Below are experts of layer 5 (counted from 0) of a mixture-of-experts language model. Rows are named router (the router's row for the expert), gate (a neuron's input weights, with its number), up (a neuron's input weights, with its number), down (a neuron's output weights, with its number) and show model dimensions 256-511. Each number is 500 + 50 x the weight over its row's rms, rounded and kept within 0 to 999. Numbers have three digits each.
After each expert's rows: "comes after" lists some tokens at least twice as common just before its tokens as in all text. This comes from a sample of Wikipedia text that the model never trained on. Tokens count by the router's weight.

# expert 27
router:549438503545489422468488536395516525491422548429421615578515451506533573478377462569589514464523549527547382464472496477472445457572475506480569555503570509551450483530450544495532550489555474484510526564445447473483515404588504557588507554511451504471461562456475466548453514552551512540464541536486559461517481473528527520466433452554468517509571421469528435538474415434551446543590524445508486437507536513478558527455427470510547554653445368443474546572533530402459471579514527442492576530515519481442575521491351520492520499502474492429495510468492569522482539520499573441465489536569494481467525540473560447460526518474548541471422529595546520478489532485565568552521482465464509433465428363537527554587452429584469481540504509461456410567410574551474506595567483
gate0:583572417501437479397505406439445504491567444546552492568474572537529689495470525568432489452418540508566536533466558536466433532556466462468439478489484527498431500517452618494527504490521497487482482508489436495591561405477480455502353518511565462500520497448583522426548483502542579504450442439605526507418505513432570474484486471438666498533522506527483483517455567621520497585579530500471506592493505480475495447496487557464596519502446471460485496459455516524470472525475543433475562505445443530543395494438537420516495504436545421524522577583498462565550494462437509495511493519516471577521522527544590521548544489534547497531501476467453400551494510566547515529473486432410490487552472397491385416485468400457457462522452533478443497457582468459418575480571471
up0:419395553389493616509651425450467442483490537527543518486524517428503492574481515516535534462446482483556520498571502499525428417522487550539558505464461554480524397490529388487547475574478519471491554529540521491587419494577399480471603520509490530365486464457439577474563469587541511500541484539559396536539464509482520495602495459486550487516482380440536404535510491584524432493441483501519533522550511518493499496559440440475506510521531471520528488634420597505521508479457427528571461542579494513530512530470504436509494481443500480591519560499522534456514467471512478507499580524513360462476553494510460525521466406553517512420435546469466423496500558493525399469520573487522534428532566409447421490463502537459487479476514500472489499561545451482509487554495430
down0:426471565451627479470520447546513466521486543570472526492378607509451542519496480550610556569504492467456461459499477392490528471495474447559354507492503544471580498466562494491522460575464500582453549475429548555469485456514416475582632481531482497460493496507551410565512571493533534477507532491560515501420548552515546503510471502593475505487523407431462438519507428489539483478430472568588473536497560521577530516511506430517502448340549453532577450563367443487537514509505594544530445523517488555605603530485443512447472464485495517554466538518482536462392503524455382490513448480564510542540508509507545494485588525443499398375459410545529506513457457533546492502476536522520551527481522466462507438575464488566541527452563439509516430466601494480500524465495476
comes after: "'s", " his", " the", " their", " its", " is"

# expert 0
router:471564497466483525472520488545519495600508520555455526433489429458552497441573540493564433588528499502524475555466423487546550530537422444459538493443525438561613549501513451474529428553461532501512447452584540445533554541469502513396509454512595568460421537493465521523481380540505483522511456483515387502482550637591572400502457522532432605524509501628518554517539421534394485532449513477530495465505522466462506465407470527554455506464668512516554454518440434543494469498556473550493467561523439426495380545555500526610486563459565532472450481460522439455463511459506527573566537523412562507425490537542505576521515529468475542599514529545540515605515557528404448493462509550546585450595450531507478501481552433470501569416576581576461453474517542441490501391509492
gate0:450541486557434446510436526589530636559522622487376513517569461639451477540525458515530511448513586526500544600529558475483398509485501503515413484515426539479585428530465436460448388465518495548520530515498402557574458454519547496478478533561480498463505544422460421563590524456391505534500516496449495567496475450467438502440549516518589450525549442517526483547536511490497448481466480473515490588515548508582549591459587525425479516529411474383595461433556503460440431551496530434508457573415546424387595548518507492517501419530555533496495479586546561544565475493491556566499508592482507497525454458415512454577529458459486524486421464453442543474469431527527509542484432510485496527461412445419484527476548456493455439456522415454436500438415435522459467480449550
up0:484514468455431520509498554500513585497471516604490512499544546513477503508515548642548487418526465480538511545508505527478507505491449505428520415371413621554488511490560400422506449434456424439452508577492503461545402449545484559490460501566450451468521486511403433509508501506426447526422479522559480522526602456544478526415596492395482517582501511514577545509522554523477521570511498500520508522567439514439519500570594562480499585498522453470580488505482436568484385521419511427477522462567485431565516426386540392481561513542512561466450496521515532586336456451506624489463540559535455668470542434463533516472529470510556488569504507506401504471385439562544476451442513477555532495558337559507501504483501512427498428584541479542499538475609468461533493530386458
down0:559592450471489497468509510510612483547555512447437587526479548419431477454396450572555461417511504488503478420640517504487466510540494440590525488474508513562404441545655539558536510532468515457486584508463407423577410522370453505497533455508468501495619520434504465468500542426571519416461426549452509485440548525458476593520520526530595522534455448531550496444480507495494437407430513463544451517420462488495524482504542571479489465488495458466501526370559541515430490572519499501370465461518516488489457541521473469481449505455431464544522556509515519447437540459537520483582551519433391462559486460451561462411538469437558474559449438474454533420555459480467447538443551508502506517395518485448452504523547471478578473407486428543455547473665383508480489465443429
comes after: " ", ",", " (", " the", " and", "-"

# expert 7
router:496498507520518563542559603527593468506487516589399533466474515434599417530478433526464578498396515499481495524466546533462542442433638593478462526535512518450449444517433497413489473437570459413494486509422485519532460510494525571571545431472577446593422501432450484470489489538506521420568532480427575515499439502567501586521442529457593442497454534467541538605433441372525457538577524571436465543438470559555524453488524475589523463475381522447391434513485542472489569580405568441559466407403504432455568550418541476545539477505474501498536538517491538525479564366560445527441449440508551540446587453473424575462535466547497531548532382556432458435546474492463598564489551544468491481527473566515507463461573527444566572576527438408566517431535424451517553482514527
gate0:515497581515456504515605570412514528445540548537557598621491477516564439541522525481480493500440498433569528477546593486500442505465481550440471515531549469649541526548465468473550443583485465486487484447531506558446485543473438519463498545444533466490522612480577565494433550543468521493479509502521463524560480483490461521518466474489476532461520592435466507506504537419491509482454501487458443493449319560525497486523414541530499514540491543541425495479501534588407528512516591493489459523470452502486498530461577472448540427526528566569561576470432430493588589590519471556467529473496550500512488444437533431518469492581538548500509490491559445514461513644460451467484515426520492503561495530486586551577537446384441528373436538443400562491371642596490516458476518
up0:579480496460498528504484610544550540501531417410537427416613491533496435479544377489442482509507486577451599526580493474549518591542452443554473481536556513480451436486494531490458480468538557441468520534394507456543411449495503480522451498521522552558521515498455518497462509546501492505665497486515518548441600611510412497477539552515468450520469447441463533487562489572508470510495423462472522509406507596443459542477504524508488485474526479375520497467574451479533472507492512491625574462545544534449448463478493484601492436535540426488551660607513588537484446433522546494523444563467494441483533499496482515456527484460472476485433514561468588448568436479582550581426604531483434492509455483473462491607575495499550539504514480536515500569568469453542409528573553
down0:491470425499511525430508491606580537491485530516533505479573534441513471491504409463474545643540549510518543458427505497509531501458545438506485558519532407530395549558504480446490520442574520486440541605452466504469517487499448508533545443542475511467457522511447504487499512581622432527477469500512522567521495571500444460503483520531510548522468478442514512510518544423561411541581443552500561548556552492544516479494589558506613515489517540505595551454561430508528518445610535488523520492446466580486469504442548444536493538463483486502465503510402462416475605528518491518395502494467571605538545430449454431486489502543447539476535489515440462503489498563476573394420378472463591518539497537441538420583600457523496567515454532482571492481456434361548377487475423
comes after: " |", "|", "%", " |\n", "8", " Total"

# expert 9
router:510456491552505478540439468455615355499470596529443542450455488471486492549456541548449449479453575503532525435482529594352538471490489527444612482495524520447495473519514370532489518486541428496523527538474556486537447514472504433435460452491359484457621464461496523535485583536631501603544471444476583646544518523473505444428462480443515483561527471442477505484473585428460426482483542544556588484471535541528598589453543544536499462587486513543470519480504540470557476484511554526453441450451491519534481430449534475431530528509546472551594370493585542587574526511482497492552487476467488485580437468515459498427484575567580628483530475567419532487570561455502543480437486465480521542482537502579551442499457511541440493493414489519441535550489481451496458519436484
gate0:385501484636521464540402547491560468483534426505512502572439484466558544504582467446611553543392575450477530521494382524408471543480531469550411462511533498486498491424537481433612450515528472516573578495450504516526479432527554531473626535446489506505532463598571502509529513426467567531554528601512508550480493546458460500512476462470460505587467504479586447472507508503574409565565499559507485531416518561496453444429498474616528445564478540473482458508459562506483414519465523510520420485515481598518466532499535457427534526506604447503515482494419583512474478479541462418502526538487545504544474508407539431425492473395471422424476531459518509444534482511449440579463504541493503463558493469547484475424476529537481454534499481538396532548561539526492566511579499
up0:543580562500514487467478425495436570503490593470492460483510442558451370545477539570478427492529465548463558429571609632548499445446461579420493530624456452495468485495444452602461513539521538518503568464477454481525614556479453494496422499532536502466535422460503480465483407549559511426508598475403497351514560555526547468444454470509509458490539491600497520498549482502458551527442523477569464442581528451480461547530424515373474550463452427517506575507535473480437515459474520511444570470543523486490458541415473469524508439452478547493487482408506488498469520518444524542418500577464519594442544447638466465595463558555469483620557489474490453580517533386565525485558515481513588567494481490509459564499462486439543600524401507437591483506489402532556527533506425
down0:388527443574565540493565481495516578553483396421446492534510524453553496503432539468479493558584535475496523531456509525504600438449466565523566581563499504450568458435547499560488454457438562458404409518496515477455538464573543524505442538533473479489553407433441467501531562434482515452509368535535471523426542536429403514400581502526543541488539461492428492488493430517513494523459485550449506515532503565404520518500511416564579539469492495589500561386470456597653472451571445479531475514436494464418458434465502574569521477573492502599513570431487491498488485472462454533503475397478428491524562526510433536510484500524563550499483527501472450530522478481452491436523511394445440404477530467434452413490526574531362437509507559573546498527601484539547546502494489
comes after: " P", " H", "p", " p", " W", "P"

# expert 15
router:600535487552436533542499467510470537455497497468514467509509511499537538562618519489407505470469511523452467456486502583358515539409499416534496459559479493480473550509502514494613504485559538632522516498470525479512471510506492587548546606491465452457516527355518476505487423468511452441508493451486560408549462423439399521475543561458484608520476496485472470505534487495608534484561491576484491582424501504537412564442397487520590455516446437469500589496522565470513516534507404498544502494551566510591544539539490476454545452484418441483558470508447474587530472490485424482496473368468480465452475451522506471431582534499499621409531467496426485545561433428531476457512405475477416510519495525528610467457589527544475405534452526483432502566418403579507493460439433
gate0:487517568467528553529587476613536593471461424531553505541517559544445556513542447489537529481490452528506516482532500487478465524508448545451509477513491469465472544553455555490453545453536549509436542525474527467481455470503515499583519507420448513464538454512411490511362500538499517477607533499517453477534492407487366448483494458547540474598446462548503532503548573524422541539502409576587562594468516540549534505524525542499489552501500448528468522536509392518556428531507562471466486541489600488594549574504512452553476434497429460478480439412531494522544587468459666526499427446556547576562468455507428488524486516549439534462583418465459453513585533515574572501492378465469419477509483528524468434427457476439508486513403450447485512470522449546489524434530537
up0:460531477479524448412602455398430504487593515555456584495403425510463391475508489536512397579534520418529484547439521529534548478489527443528429427524442474551456564534534451551518516530522565464562480524534482513502518522534451564438631447581483524550534524525548485492570467439475581479484492471474607515577539520594463532528527493453524471499555525511530471522540443392481452437455481531419485459533443525516406505547522532518505475489426529493502451522459582479488507603498446444546507427592521527488506471496482482455450456568532409414485472590477484488492425536478417623529553522475422569483435421545555484414440446466584486535350497501556522553465507446506539436464594507507567496589428476539473508517473517453550549486525572476511506494457572452414474501450499
down0:533439497544514459495452466462475571578441495446496422583505570508540567476498546560501612499529482526540437455474506538442444421416505439533529520498472448486491479515515473510600471609503474620642471529428502462503499515461478465568514432512556509451484435507493410492470448590494500566635543467544520543454440511562468424565550415522429489471526456517504456512505521414516493505584500516579517491454444520454401599488483384409479492477526439517483529398494515493469513458568536493541523593543511463518576591452501498497432431640408499534568465461553546511469504404569477529524567492512480513562463443410559481449441506567468513615465488525496454454458487575488569508508570550519518525545496554519517517536508500575510538483467531537509444458384511483483416517430477
comes after: " L", " A", " B", " C", " E", "L"

# expert 12
router:563462601421491433476405471485503473478474558518481489420571528461432530554488535380413606509612512539573402543484467530523453574427461468424423526539423428495474450567547511590479548513439495456663430497461551459488534539471432488410420513466516500529523531495525486496428572476495479509456536541513629436543469494532522518513596550416485479499503548422454514426602476407560503465502514414514492572556557532442549472609515443462415493428504495543428489512538540563476449509482488441520497519486520556435520542534599563439503389574580543515481510557508566534425410557484506452471534525609519502614416559434499422463438427539449354473636512500407557495512436545474567585566495493449531549501538448520460459458475600477547436457512530426465579520437408471363542493520498
gate0:484477567538461484520494577596535358516619640513475521606463474594417463563488445479440450474516578474558550480527483583442498481506554597436439491567590501472493395572527577468510492394521487484549489480420539490499456450575536466455384521541476528493474428415480479539540519510544542476581463447489530439473449375541466410515510461530495484453507551487522513539572513542458628521462510474433460472514520469477542476566450583485445475537482411582402485591514533551410514545464570391487567507516500633536443489439446441541489441460493402512578482558483484434499496544509423520481542439483535474548502545425486423527593457503545438520482541475531464547527415505548512549478448565594453531537372510511562458525437478516624508435423486513500471502450508434495592410524501
up0:490467485513530560482515463537534503503553585539479500494530524519431529422549484500536546495430487595452568504598510482447463516595490460482476415408583515487505527458517538510425448444505519600552457625515525512521483466469533482442435481388539487551431426479507521550526506484486518483495592552491506501540510519545476513531454516444515450448388514549518355469487529516487487472384484375458500544523499517463488442548570573449544566502590450503541501480395530485559440517519592506465579502452528484520523364418420560470515460552448575473558432506604417488551504407483456554481466410499464478538609495494495506532423543484643453568444475543487443491466533549419544505548514477530464493538461520500431501548518439444487544492480570416448465611481478537523531462637475
down0:599525442519492507509476490565568603534526447530524426548535447477511461483536471517556474511534428490586426522442457416535459451568545436475410503495433528470465521475527466494383409442393565482440585516407521466524549482532537546541566468436484452538542532565535473469530452536501478449635533652468487455464510409529401538436456468423560376428526455389460524578484505542416442538525539558523499547579474528560603478467571426534515472465517483479494501507511491489471568501529560474485597372527497506511512479497519460507498474539538507486525494432544608413526555559391463455403428494395427618489514505501546492435418601486513620435513442537418465476498454368497398448542471465526543521492510518438456536514430514464505517516524460479600533473430513447479490547653515
comes after: "\n", " |\n", ")\n", "|", ".\n", "==\n"

# expert 3
router:509512517532486445600551485519409480545561497474534531578598525481475472523526507497531435414505468501516459478567578421495558464423552497442480481552477547549480507419484575578529548429474488470510496437496495503563456521550467436475449447505567535491493550483531512512474562503521496464527545457526516511496508499433483526524573580451601480523539602519430463464470459572506525499512497551522489534555542561505507524567536513460500494425486446556519509440470581541458437435556475539443523446423495508505547438501539534568461528506438467528568470515477596483557471491490511444552554412488497413586442482468504501518482445409581440561439480637562513496547526537531485581543507401539458507506488416454548456418509531576606557574510531472608428571538580475453355551565419
gate0:479446571548504490607434495411488494464535432524579427492499509599535508537521490415498455455541583466436503535576519514447561446444486511571560557535556511405404454527552500512394524436545561422544545439546435514654517495488604477517581454532589565498573575504446452557476463497474544507484465477421504494417466468467502525538541559524538555482515572453471492468569503517490419509444530442478504453522448616496506483456461419414463522447502461447567581569487534505530580488506555440488505517489484503422508525493492551506517487551495595526438428398504510468429515467503511535432454477579536393584438463426596476494380537485479442583448501557503528499461514584559530530525583539526501524468521494479508496525475547440457473521407551441568542616520544561443416519454556
up0:505369458488536490526568552629561454415458457515460512526514458394545513515431566561590495472459539559541403474500547513508565461372542468497494550480444478511543603516402441512588491461465453447546581476573497548504402542547484531482567556502477557512460462543446480508502516424540487519383517493454524470391512485576508561591575463534499574491441505462488527512527512536544574504557516438546534496392547564493586482484525434500467478476464608405436429532526564423454521434477429542394475503537563455499540570516489424522559483529451477428493469566431508545475466383533453485568487555505540521600450476550560439501426487543486503547449485529464504479464461456571572423456619511479560527492564487464482465525563519438529473522535509559464456499450487471463428552396581
down0:548477455436573596458513567548474509554551518506470443573503519487532404370464559502539387501467535500546465425500501508490587536489513500440480500550547429515527531563556475520558465420489462481456453431468619516408502551533474501523573606538530613539439484524556545436452562449502502427362565516498546561538535497506458638470553460496436516542452468477531396442485509441513502468560512421531483488520526485502572487588517584498440522576443454409443529497483522468441451572483480436471457495601454492446522451444441467557535411445482515441477504511534476505480518556582413458477589555501574430556410526442448478511528521544447407494388423487526504527482514470626513462477467516419524467515524567536488441518503444545533482451605592523490521497504485434416564459447477
comes after: " in", " of", " In", "In", " at", " for"

# expert 18
router:471361456514534510503640495465502456437537464491436453457458471557469545535523460481470489496518450474522443446544482477401430489494508417479473520510518636524537497437510439502457528432487503418400517519527493550503467457469539505485496547445445610581487409532444508491457535466531520546497562506505518495580477479484442479582460530539516386496494488523434528454507517530558489392474549498429534601571461413515550564478487433495508566505545544431492475626483520518612500570471481526457565585546462527545439547481503490417441424526513485472522499556516486443532502500509425529522403613543485497608491591565432457503450462415478450537532501392475508494478552442577540573488458521392452543419495484375431515433489641543441447576506481363549535478538570488611467569514537
gate0:554457522552563505564513509508457506598572488517517580460556502466524488440550482488416590492573519439517633469566546494585465446552622459518335487504427686515500533525531469576443549423463475492485504535501469555479447499469461539485530525509518505489492546504505490473409528471497502511465594547486568434556539510500550386536540457511477507460472532549556491446518632505531567514598567469526582522427451507531475494562474419379603455481543406431465434517506476518465440528432502494454506514492508443486475527408522604453536481528493483487538521532518493573507463472516503579488481547497509487544470536492575459497438564467562500600519461534445492515446498594537441524494426455488524489512551471398509402557440425454398558527579559526640540475451508492463476469459507
up0:465454621550414471489486495464548538462459516474480508573530546579539509442377496489653476463469447506539471590449460588505574567505495510410561418512525462497493577579512446398569511511456497572655473560537402461423563514437453509484481524482497569429469517528679620536499432406504459430564416526482450494543461471534519535517510552494442537500506407538504471534553546414426578609402588545540458511499588603514515462441488463560538533483488595507552587516525443461528512529552448523486454489405464517477502350501454570497515469507508491425530532494409561485527484507484505467481542521443523494480584448535557468533458458545530554528469421547474451492514492440553456418529513481552585522463393487598510515477559557528510437602493559505499559486492488468568492457494475
down0:457477564461550580409469530477533482525628639524562459554521445511424522476485487516441491525491518530470549525515477584434523479409543470501522465564539480437502449459525486482527420440536536451535475537608407563426486455460555561407536496398536520550561461409550597524485405592467449470482515501434428534460424443542524461522472380394483547457554345577531533439525562387483517508531533534513459533587549486426564461486471540512495503498556421455459477472539563500485485461509470481536482576491547537514475539478561449541492467563541498537515483440472524583548523551455536485508451560492421515337524503458486481622565462517524486472430445486487495395500477495517496471568592511416484530476508406513451503553469616495505488359520505529571535472565530552488396474540535
comes after: " T", " R", " G", " F", "R", " t"

# expert 5
router:513498458509478532508496494450436507532464467590507496565425442489479511493470519444423424445490590533435457425501531464518476485481504490475497354598450613358488492331488531466430492517445438452474549532606463467450426370520601403523467544522467536445519435506500534438475592552525566510529570493485488527550451537428504596553634533497513457552492388414449453495541524464590493468558469511499575415501502579428497531559581526506445573548499512462503442440550474513413516495494464550423513471510436592460490555468494528554489495478517482494515547447492422428469503562512567453514498561525525523517406465534461524462507579545486519458490499537477563456413500464533540409488466450456582501506531559486567491485472525480478484465479450448474517599477544584551511479469451
gate0:557476515508446455542479575471508478473456565520525473502543508496442463397478473435430411489485477478495508461403413524492498510519567520488491520555496536446508540466559446432588435436562490504480520529440523431519471519498595416487463511501478463516485544451515591507512535526395471368643512369514470504598495457492528497506551508473504565592455555429504512491518522475552455483491504462509511469547582515529506539500525461560509466463444414552479484528682495570534470560549409460496536345493470435530462471486531480537444473435480498445474563476441501561479550488550498449504498485544573519412495552482466502445568527565490541520421512526465510519563392538545511460510520446487510448495551539444439539482508451416486504482424498520504440467575496554564487552592470
up0:541474425573509435428518521485510580470535529450417490526443575548547523507495518477503488481430588474600517427620442495577519489612418626396477459515537483434461374521443495457456487433496477527503555458505485567523495422563510548566418439506557420527533619464576507449383511463465477532520394481481423450482477517490436461537453539478443451374456481465489500405497453531525463512559530578452452503493528475528471526588506590501480522453482453511448485526524436497454534607492601497509563563414500548377484546526507530427518464458385471534460518483573520513503518437553624523548564469565528523467425451536592545433483556579469497470598434542473469382382534527393585581453571516562572501439419424549480511460542552531488562538440559540508549488498458513525465516467569
down0:510523488587422498542538475500572554462523408530486517542641499449518490387468454518541612558527553525529489502549414457524557447537524516559476485517513499488497505539428535446444457500531474457467499606508501436519535567482475493566510505536411552450514421543348449424501442524521491422458531367511491487500478438494537564500566584477457446539471486541507547554477490542532476535540434475459416566491458516517535455548463504507497533329523487488544526490503492547487477478494484371493452480511534512461547580429578539525479539449546548541479509478528458504596471506455515510484512493515437525432453584541457497456455514526479543606497637537452592525457460440511466499543484583438461469468437436455501472498434443567488470524557471546576482535494486460552445562532598
comes after: " |\n", ")", "\"", "0", "1", "2"

# expert 29
router:459592483405481437461508516523522444583513558490496549431443461406542562440612519541550446553509492438535466492471457468537508594525455475468516527381490498573595506494484461499503461529424495458529521485535511453541545662453510514449470422494515573459424513513478551490551496521579485509489455494514379470463550584557549430526518533565432602511453471645562609554524391545405488486445523450530501458500521501418466468500513491529449511512581515542541455507425433568543484480508460499567483534535438452468435487546505533517475546477556581429449450494534424445494475528506478539582515527369548510461468461558470578463518544491541592545497501499474630548465599524433443512476564550549527487520495480483494464474537441511496492430576467546447453491556544458510542433496505
gate0:415525449583463493563528457482499521472627473509493537442544509521401502456458485519462446469551513551566474553553497584584512444510484569660484459601472540505520445582528487476486460522512513454544473441447474484528471516499489562471591501517420580401525500560454522539537560550594519502574439485492517521548511447551428496446498496455446481490468500448442524521506500442532476384507517504493548603482478518515463444447490506481459481531538449539568559489478456479469507571492465457503487561484456526474516497412465439578469469549600524519486456552413508487648542477602523549490498561497445495502521373490418470512518467526518550399470479554421490506507527600450612467462537395482469406449560315534581490489458603645496476468511447535552513486504463513524517392506497
up0:466529504502471406571521506563489502484539522445604391407556482540588516527435405567439417482538517440476518447515464534553537445499511506584419511520426533411470497460448515484523469519461434499548441499490466520500382478477473477522493516520505545548580475531490572493548529459496548490513452511353523491463375463433541512496463514471538462496527453565522638529510437508566440404518523453461499526517419518566457487439458478493491526548531558507483524562588516486491454508543511493533476545502432569508366518477518499513491536441438520581573500530418532481585467567483499480404491602478507521501506448606457485487473532466413650515564514579428559515495472509545574503498427492415446492453525472514436552457493496657431591521478492466567504532436498475529528491474600
down0:527474555550526481517502439505479457451489531493636513539511531491503492519451419451469464564513476563530579445592600502473465501492482447547505483518480385509500503519526450487501424446514519539551548447525441445420456414490652601436430423558526425418438511518563462535519445541516484541514475482480525484586514529473502527511419446443543542476532502587529525458554509504524486531425546492549506413459494489382456454504491435444491472495596473428487456575526460460501427525461500494504534470602413467504477553503404451462547475514481589427592498381500495465511589595510518457472502470572587513494491443531490511403516472506438445538510437490454455548491498492531437476452488472485480470560455438510529490467487577497540489478557451473452498473454552533469456466490541
comes after: " |", "|", ";", ":", " in", " October"

# expert 10
router:480574499443471488450519513527534478596523538541461528441469447439563517437593534505554438579531496506515446539450432489543533554534433480469539519435512428542606552507511443481524434564457500497513462466594536452540548577460487509390480450503590566430420543491467511512477384536509481515507459486498394497462570622596572390514463531546426620536508504627533555555525425539378479525445508465529515467531515473449505466417491515545460513475665494509528461505444413557511457480558461540490476543521466448506420541562515528589497547483560530452465480444532421445473477460493521583579536525422577510442490503541509597513515545479482535601493525554532514599494579530401445490461501530540580476560440519526495489482523432465500563429575547575446484467534545450505520408513495
gate0:541547530581489504392470483468443445462386425511474510509483488457451478485573456473527546337412520520561501561452455495512540569528487507491546540565457476468482508454532454556435542621560597471584448573581496510557560428468527467579452569510417493630475504501429498506512396551436526533522437577460462536488487484563444441479457596450475414539515478466565506478485441449412482465510512516377526413496527562481533449514551531435534538491422517500441517429531575545506499464528442526414544499508485534602483503547492500480544592457621464444434518435479599591410396555430441452504423477529534531439535523495481445442561529464444441542482495585499512467481458492450481440529568473461440459508527476498575501560461497564563441529448520572509452559494477561436529449409528
up0:525472510533424397483531467488496488487523558467525515491587493425478500498426592532502549471546587557483523435489507437454447438549463495560505506590505481507561485418515496503462406508537527485553453426427469463468419508533475494398601440482539523419495534512496554472537563492497500445467509573551464364523557524562437513553413394415519530528543517527495476475568596506491540587523451667471464511578568471525451542458543516503367523502506514418528541580568481502536465514431507464486521489481520530483523576579467569498479453471504511469524498505516410513639609552443544492465509507525526443544453564526567593491513510567547538602472470516493442507430472458472488601411492522532516450381583498519436442445454490562385509576553452337453563432439456465581491563480406
down0:531473571570569512467536554544478484540473536620464486505478535476465470492533464500565452483547476535500543522564561557601553547526474593547471385456488459524533534519527524521426461553504479514516471456484449489541477540464607482553584522487481432439493580492532521456484585514436600444555391394509477413637506587589537556558492487540471493457524643556568480515504573493481473506521507459550449576568527481631586518482491519483523540418509515528569399512513478571510455554486465561463490476542459564456513502472485486475576405502490467470523491570535426590526574607465541600629448572513616488487507590501497469528507459505512470522472520446475581557530454485475500482451585494458529499495524519473480420466521461517493483562593500542368502436482527480524460542481495
comes after: ",", " the", " (", " \"", ":", ")"

# expert 19
router:511497488552505550462539542402456550512498533424585563461550606517461542494530507467547478501518494488468489448469502527496486503526509554614425523526430531456514573487535476489460522518504554592565546476534520561592474485455631480598562508507469465611506561529547547498551513482438453489630486490496591673545477528421443558483560536508497396502542578371498428507504619466518584439452399511509523553530477476483524552474426576560536553568445479483455513485506451467605457492493525498583502528489574529458465453525485524447468493529518443501527524494520561419538406497420525461398509510531451511520503436476373546537483467538509538404483531451477486506577443507425422507464505469493427549500512525474482471491507539369481518550520461539591528455596516525503471514447425
gate0:559475460454522398433530506440636576538512550486566582529488509516485561552562516527486488542620529519483516475552413568564466582481593576502476611502519487454515463467543455468513575541518489608440471553544533547463481553526535504474526607437519545478567456457518516483523471491507572442562536520605560514489447443522541534482517461544565474454537485498496441424498466543521479444458504587546573529495464529581492547513541550576433492446546536482458433535477398509487568535500572557527514533489530563456457547527424576533511463461512495507553408496470475533504558464467449463420554583516430559555511473452520512610458563428573543437457515562506557533471473479486520518451570463484474560466518513509404513511508546465535486526502584530514493577478501479524544524473471
up0:526555517473404515571515482466483517441541517476395461391498535461553462544444475472525413542516517511521526424532455537547472525532491513477479477511642465524496530482548477487499614495524530471569524506541525456469460368567532518563361468516496495536515551444503627486553450465551556474441506515510498501505461404530545549554530493585439529573457498502515519517500575519511484460441550578549514428578497454563488527539552526499530503527550552421559500610522520529495487459519511534527472473517483503507490444519466599440539590569514470482517525513571415468533516551525339450433493633458487426463489469569448459482478499471446528539432569495487429469473487523519488510519481523426421618520609519411415578429585444557553536541573528546502504460493444479540494532511509
down0:496449495529512517541519513512540436421464450460504525561508460551518515429534518511475568521551499463441476544583518515486478436564511460599517560553417463534511561467444502489412508511491483542479522499523465521493448511431472563500471469504520539485492564545455511461511461387445551514488486501495393454583527484403524499433450599505531449487592504462457435407505523479533482552499514394459459414460627396609504434478420506410356490459590460514502613418491577496592458504542566587489627491488517576608506555561468504455497582592567450517380557480576506564514449440446582518491490480433511496432526450492476514448531532559421487426462520456542440445489456494571596484541491513485480518476479543404566421572485438515458564491520452492512506485520475489512457448521544
comes after: " was", " is", " as", " were", " be", " are"

# expert 2
router:539478484452540523530486522483595519551506484443472590464423465544544546459459464527466607505493499548469515547578574550493410497538468522489498566548563420511453514415460472392396471510502508456493535460526432537439570481557479588500565535522586488481619415529562478558568469507503522487398453399517415416507410475444399504462436494466611501495490422426414532506354513402486528566449431456499488486551525490468598448570466584469491500490407483458465546532467481480424461483466607534550546522439521486464411523500413459444491533516489390528494511540475613502492410575636553449447477392581543460586514488495560464494434512463496391497468467509509434520429496484574471485451503503532547528516576497616487481488511600520505468515556494470533510480512449530536571572474515
gate0:554481410550478498527513467582570503495501472509484462468479471426521529461447528431493492441560556524499513540547517560546485513555495461543452537515481492398584500497550432445481589496481458456527482393438502414482477395532405562427579535534509526481611487631552487518491483503526555391441546511583448514442411460529478476499522486492487498548553473448443472441536606468561476475508535459518506508570530560473553537541417479491656497501495455490508438554489396463499460523354531473550475575449512463520426463479587530559454459487467508574492652426477559478438528477470473480479522425491512485500501423490514500586571543470475504567529482553579537398597487527581485540470465534537421569487499567497446528578508559424482547578529544536430528544471486474591410515439527
up0:501485427434459462510480523641598455558452407493436545568432451416498515534428513510598563435569488543567530548501467528538464496575452565551533475545518499413475446508443492393463472445592500509552514412444464435494634415484457518432584495457502502536490529582543474492484465475490517381482571399511416528517521493424479561549443451522533490446503488421485502451544542518562472503584517489549426485560405504567532509517512535461481484443488542389482492526544455521532499507442525481458437505527442481485518488495552504530481445472535507537486505385540544532428511553521475480525459431524504451539530507459499535472475505452494505434498490480587615509517526528455525471484423519490478562462499446497627519584522570467456588464619449561500408454489532498481497467438521
down0:407473561545425432538471543487541449529576577444468556520438481558618462507537535515488503490506424477498516412491556602569528488547469571483523487527495442467556546498519544471633355502521413514390527555513412508535460482482437412481525567485454559488503551495491552457500482388502511417533599505467531501565441520444594425558591494522444541550519523488517467546524482502493505513560541538518517513439504452522501518413481560511477426549569485440505587502482506512545483529620453411503517483518536547522537546457443532518497423489459497477504494419492529471523548505522486552515429388614488483565590517576415534475555552502450489404483471519478523489509512512469438496529545504590501536380437476409466500469499438464464463482454480501532480529517526473520457504558493
comes after: " M", "1", " m", "2", "0", "m"